Experts of a small language model.
Size: width 224, vocabulary 4096, 40.1M parameters.
Below are experts of layer 5 (counted from 0) of a mixture-of-experts language model. Rows are named router (the router's row for the expert), up (a neuron's input weights, with its number) and show model dimensions 0-223. Each number is 200 + 20 x the weight over its row's rms, rounded and kept within 0 to 999.
After each expert's rows: a language model's description of what the expert responds to. This comes from a sample of Wikipedia text that the model never trained on.

# expert 45
router,203,180,181,223,229,193,201,182,175,180,202,186,196,236,174,189,181,183,180,187,222,212,188,177,225,195,208,212,183,219,221,216,209,203,172,216,237,196,201,202,225,208,205,204,173,207,191,210,185,218,202,213,186,223,218,205,193,191,202,186,182,187,215,226,222,196,221,178,190,217,204,197,186,147,218,166,163,241,157,211,168,224,175,170,188,185,241,214,186,177,203,201,219,177,220,178,195,191,235,206,216,211,200,210,222,198,206,230,197,218,215,217,160,234,212,217,219,189,207,204,225,217,204,219,206,198,220,221,225,216,221,176,199,234,198,191,219,179,186,201,220,221,195,195,185,189,218,218,175,222,203,244,198,216,195,181,197,222,242,217,159,190,187,198,180,183,188,243,199,253,194,194,203,182,231,211,168,182,190,183,174,220,195,231,174,221,170,193,217,175,184,191,228,244,185,189,184,185,192,170,211,215,188,180,177,225,206,196,182,194,238,202,211,157,213,171,202,218,201,199,211,165,185,175
up0,202,246,183,182,220,225,196,205,213,215,212,196,250,186,212,210,179,208,197,188,185,179,192,210,230,181,192,184,186,235,170,194,196,162,207,199,206,219,213,189,193,161,199,174,198,231,188,213,212,216,187,216,196,192,235,214,205,202,242,191,225,194,208,186,217,214,159,186,264,158,148,201,222,186,201,223,202,209,182,218,202,184,205,215,209,212,205,197,205,187,192,182,212,215,217,189,233,212,193,156,199,162,230,200,149,218,202,206,256,233,165,194,215,218,161,212,204,212,203,212,229,161,191,189,174,207,216,240,177,189,205,197,205,176,218,172,190,207,219,198,195,213,166,210,185,199,188,197,208,208,182,207,201,204,215,211,217,194,212,198,204,167,217,219,227,240,189,166,143,231,187,200,194,228,196,193,162,210,209,175,187,201,187,186,203,195,208,199,201,187,196,197,177,195,206,169,197,212,214,218,203,201,207,221,198,180,213,210,165,214,201,222,176,175,194,224,200,180,214,219,176,213,174,191
Description: Section breaks and headings

# expert 53
router,176,199,207,207,189,188,190,216,197,196,239,186,171,188,227,184,157,180,221,205,205,202,205,197,178,166,210,172,203,187,222,204,183,159,213,223,194,196,224,194,234,213,181,213,222,183,223,195,202,220,176,164,181,203,178,215,186,202,240,208,191,212,220,233,178,158,191,195,259,173,204,212,206,187,192,207,228,202,167,176,182,193,209,236,217,176,163,182,219,226,196,197,198,220,188,185,179,188,221,199,238,197,234,188,238,218,215,202,201,197,217,209,171,215,206,196,200,198,184,228,197,201,215,209,227,206,176,184,177,189,156,187,234,159,220,171,217,222,208,198,178,187,226,200,214,193,199,200,188,214,223,196,217,198,204,204,197,186,194,191,184,178,220,206,214,236,171,179,170,190,191,226,224,239,185,189,205,218,219,194,238,179,158,170,209,198,193,198,202,189,178,178,202,197,214,230,216,193,177,209,217,217,257,191,179,188,201,256,222,173,186,197,197,208,236,197,188,206,199,206,191,221,196,224
up0,185,223,183,207,173,199,216,232,236,207,185,172,207,200,206,210,210,221,233,217,201,197,185,182,204,200,179,169,205,190,199,219,174,206,201,241,213,190,196,174,221,201,206,201,207,188,198,165,202,218,215,207,199,177,204,213,197,214,187,180,199,218,190,213,179,214,210,187,182,234,214,194,181,211,164,237,211,190,232,187,170,191,217,163,213,199,206,249,227,163,184,196,239,153,205,203,214,219,170,227,164,218,189,188,183,211,222,217,207,202,207,186,220,225,203,198,208,183,203,190,153,231,253,205,194,188,215,186,205,180,227,229,201,190,216,204,202,188,150,193,219,198,197,196,249,216,208,170,218,200,226,187,164,181,204,214,194,199,172,166,221,179,196,187,216,206,215,207,209,224,210,218,194,173,206,179,185,211,214,163,195,163,172,188,198,189,177,179,196,210,216,201,174,160,222,178,202,214,200,195,182,168,217,197,181,196,220,230,173,250,212,190,225,182,175,211,212,189,161,240,213,194,208,210
Description: Mid-word name fragments

# expert 0
router,176,186,216,213,174,215,167,195,230,223,223,175,209,187,186,173,193,237,178,183,189,226,200,143,183,232,210,193,226,210,195,227,205,207,188,189,196,208,217,202,205,167,199,199,157,160,218,182,193,178,189,179,204,201,222,166,198,205,189,181,216,192,205,227,215,222,184,208,214,189,205,210,201,219,185,231,170,219,206,136,197,227,178,230,218,211,229,219,243,205,210,224,189,199,189,213,210,224,184,197,187,171,210,203,182,229,224,204,195,189,206,185,200,217,184,222,215,195,162,177,208,206,191,189,211,175,212,208,238,213,173,178,173,227,195,186,191,207,212,168,172,177,208,224,198,228,199,201,213,190,195,205,190,192,199,175,198,209,194,196,200,222,201,228,194,184,187,185,208,180,227,174,207,204,221,194,171,188,238,219,177,206,194,251,186,224,199,209,170,209,220,214,179,191,224,212,181,172,202,217,194,173,196,208,203,240,228,184,225,166,176,181,174,227,185,165,158,227,210,207,219,203,209,246
up0,221,193,171,182,195,167,209,225,204,200,212,195,190,179,150,177,211,201,188,181,188,223,197,191,177,188,190,209,196,181,222,219,196,196,181,207,214,211,189,201,214,185,209,190,186,172,192,158,228,185,177,225,205,179,245,204,227,206,216,209,198,194,167,192,195,192,209,213,228,224,246,164,182,239,165,210,204,225,231,192,231,222,207,207,204,212,201,193,220,202,203,171,218,185,233,193,211,194,200,188,195,210,215,194,178,193,210,191,179,182,197,198,229,199,198,218,181,200,168,150,166,200,193,181,204,172,175,198,227,207,204,202,187,192,193,238,192,185,196,192,145,174,171,215,181,210,187,242,172,199,217,209,181,163,213,166,229,218,220,190,200,212,184,184,202,155,164,146,197,184,225,183,203,197,198,248,210,175,228,222,197,174,230,204,193,217,212,221,176,241,212,198,198,182,198,229,201,196,182,210,210,223,192,226,188,219,193,211,185,198,201,225,189,224,189,188,180,235,233,192,205,206,194,232
Description: Prepositions and conjunctions

# expert 60
router,208,204,213,214,211,216,242,184,201,211,197,222,186,195,221,197,180,212,184,165,204,212,230,206,198,169,189,202,212,207,206,194,156,215,197,190,211,175,192,191,171,203,205,222,168,227,202,169,185,162,211,203,187,174,214,217,190,191,182,196,244,226,172,204,210,173,213,146,202,193,178,226,216,193,215,214,214,199,193,214,214,231,194,208,185,186,181,196,198,229,240,196,185,200,213,180,169,175,196,193,184,225,188,226,197,206,206,197,149,235,232,210,195,221,174,191,217,199,189,230,204,200,183,195,227,196,219,208,196,180,223,207,216,189,163,221,228,196,222,164,182,175,182,198,182,211,197,226,213,238,191,220,220,224,216,179,204,229,219,195,173,186,169,177,181,172,170,199,210,229,221,194,210,250,187,207,202,249,151,188,224,163,189,200,197,212,168,191,221,196,172,189,203,206,213,186,189,198,151,200,203,177,197,164,226,218,203,219,224,207,207,222,175,196,195,214,211,181,172,239,201,198,203,198
up0,242,189,193,188,216,200,207,201,211,187,184,218,203,232,186,184,186,194,194,177,212,169,202,224,192,200,181,197,177,148,183,188,172,197,174,178,199,171,206,167,211,160,209,223,167,231,186,193,186,152,189,196,189,230,191,206,196,179,233,187,248,227,203,178,192,203,220,201,197,210,186,231,220,197,208,194,199,217,219,186,224,182,211,174,215,174,194,205,201,185,219,193,216,196,196,209,218,192,206,199,184,213,169,198,208,204,177,222,172,205,191,187,193,208,148,190,212,214,226,190,210,193,167,208,241,225,203,227,209,203,220,172,168,192,207,189,212,191,215,223,219,205,168,182,215,208,169,197,221,195,170,178,173,221,191,229,194,172,188,198,170,222,211,214,185,172,205,176,190,263,198,207,167,155,210,195,205,193,176,194,147,181,250,201,221,196,203,207,218,206,198,206,184,216,223,190,177,188,185,176,182,195,181,186,177,221,198,246,197,198,197,205,225,153,215,199,225,205,194,186,189,203,184,163
Description: Paragraph ends and units

# expert 47
router,191,222,194,212,209,237,200,213,204,199,199,226,216,186,127,212,211,203,188,194,152,227,208,159,189,216,233,178,187,170,185,217,222,219,211,182,221,141,223,179,194,160,217,177,153,181,197,218,177,184,201,168,197,204,178,200,191,190,182,219,211,184,214,218,205,233,202,217,199,209,181,172,197,182,199,224,194,201,218,161,203,214,168,192,213,222,208,225,249,184,197,226,212,191,170,185,175,206,224,203,214,212,174,204,211,212,218,222,210,170,247,194,207,187,194,200,216,204,186,195,212,199,213,189,198,225,178,194,239,241,195,156,192,231,200,203,209,219,185,168,227,197,192,190,199,214,179,249,180,178,200,194,166,194,199,185,201,160,209,203,218,228,193,213,173,233,214,177,194,194,204,185,194,215,194,223,210,214,232,211,203,189,207,222,179,218,178,206,189,198,227,190,183,206,226,210,190,210,210,198,228,235,185,209,188,206,181,176,208,171,190,216,195,197,162,220,201,181,207,179,213,196,190,189
up0,209,216,224,183,191,197,185,224,201,146,198,209,189,202,214,219,220,229,219,205,182,195,193,204,215,172,188,220,207,182,209,244,206,212,216,238,212,192,234,210,209,202,221,221,214,244,214,216,186,199,210,200,189,194,192,227,205,214,200,231,194,207,167,201,209,163,183,202,183,202,205,205,166,161,184,225,216,179,209,198,180,217,210,231,231,193,207,217,235,197,204,191,196,215,178,212,199,202,185,165,192,182,163,223,209,226,197,195,182,214,176,226,177,193,208,178,176,210,178,195,182,220,197,205,150,195,206,179,205,189,184,216,179,216,187,155,179,187,210,209,211,216,169,228,224,174,189,176,235,181,221,171,220,186,206,207,189,192,198,187,223,206,223,245,190,210,185,138,186,215,256,222,201,228,176,206,201,209,184,191,188,184,223,167,204,184,198,185,181,223,195,209,225,248,197,164,204,174,213,180,253,205,209,198,219,188,185,201,191,206,164,205,234,197,206,213,173,218,193,167,200,204,216,204
Description: Prepositions

# expert 27
router,215,204,227,233,231,206,188,208,182,193,206,218,195,187,190,197,205,226,215,210,232,214,169,224,199,187,171,213,201,213,216,185,182,184,175,192,211,198,209,224,164,171,201,198,135,162,194,173,206,199,179,219,202,195,259,223,223,187,159,192,196,168,180,241,161,215,185,192,178,229,184,190,222,217,213,204,177,196,222,205,229,189,212,178,214,218,219,231,192,158,173,223,216,224,222,209,245,201,208,213,157,187,187,215,208,217,191,193,209,223,186,200,224,197,229,221,194,222,181,208,219,189,180,175,202,225,234,209,220,215,203,189,173,199,193,210,195,186,226,213,206,201,236,186,215,209,197,199,151,201,162,169,175,219,192,209,223,189,186,211,232,222,222,176,219,189,197,229,191,170,189,195,194,189,220,211,189,196,176,185,206,217,194,211,214,199,182,180,199,152,198,212,189,181,193,209,197,207,206,212,187,214,203,195,186,183,236,219,209,211,237,191,200,239,202,238,205,186,222,194,221,166,213,220
up0,203,163,193,186,180,197,171,228,224,197,185,200,203,193,198,154,205,181,213,182,191,206,194,200,188,195,236,185,196,176,183,183,197,223,161,180,211,187,234,199,201,223,213,190,199,213,161,200,201,173,193,224,205,206,238,180,219,201,193,230,229,208,176,192,208,182,177,203,220,227,215,204,176,200,220,231,199,212,191,163,209,179,202,198,185,224,190,222,181,198,175,219,185,184,196,193,210,198,220,211,226,187,197,204,197,215,205,206,203,194,200,181,199,182,215,230,214,156,218,211,206,208,169,150,217,203,170,218,185,204,212,205,163,163,200,172,184,207,193,226,151,195,191,193,192,159,198,195,197,178,184,245,202,195,192,191,199,199,213,197,218,200,234,169,243,194,201,216,191,201,202,238,197,163,200,169,202,196,195,231,226,186,245,202,227,213,191,237,158,174,196,206,230,165,182,202,220,235,234,186,204,191,160,185,188,204,191,158,203,192,180,181,224,193,171,192,212,219,173,175,233,164,191,195
Description: Clause subjects and connectors

# expert 40
router,207,186,180,220,177,207,204,226,231,211,243,202,210,199,188,180,207,210,154,167,198,207,186,184,173,185,245,176,186,223,200,217,200,198,182,195,173,180,229,189,211,170,233,193,174,194,201,204,180,180,182,189,189,197,209,166,210,199,176,207,227,197,205,239,222,208,190,218,233,217,197,202,236,193,201,208,176,182,215,130,183,234,187,209,209,198,215,221,214,171,195,216,177,201,153,212,178,219,208,234,197,200,164,192,195,221,190,173,199,183,209,192,187,172,196,212,209,205,155,194,208,184,191,178,222,203,195,194,211,225,177,206,194,206,218,195,192,184,232,194,195,196,199,204,204,199,183,203,205,212,156,208,203,161,199,176,187,179,183,231,195,230,184,207,191,186,223,178,211,199,210,160,185,181,223,157,192,198,241,197,189,215,200,224,204,211,181,208,232,199,234,213,181,171,186,192,175,179,204,223,216,174,214,224,214,256,217,157,229,177,198,202,204,212,163,209,180,202,227,200,216,210,199,174
up0,194,185,220,212,218,195,195,234,219,229,173,188,183,226,254,207,197,248,210,247,198,244,206,189,188,233,180,202,221,170,187,220,213,253,184,230,215,183,200,216,189,202,175,200,183,179,204,234,197,195,159,198,234,218,209,201,219,208,202,187,176,212,182,196,203,214,204,191,142,194,194,248,185,232,219,201,212,218,214,200,195,202,210,232,203,212,211,226,211,197,225,214,208,199,185,213,229,187,190,175,180,195,194,195,201,186,209,185,179,221,199,209,170,222,235,173,244,221,232,220,229,181,180,219,205,225,221,186,197,197,220,207,176,194,189,210,191,215,181,208,198,196,221,231,212,208,217,201,236,215,203,189,217,198,226,199,206,233,245,194,214,204,184,206,192,207,192,224,205,208,181,227,178,227,206,222,197,208,169,195,218,167,200,217,229,218,196,222,197,207,188,211,189,234,211,177,188,226,211,182,177,180,218,203,165,221,216,200,186,179,222,179,176,200,198,218,232,243,190,175,169,203,215,208
Description: Prepositions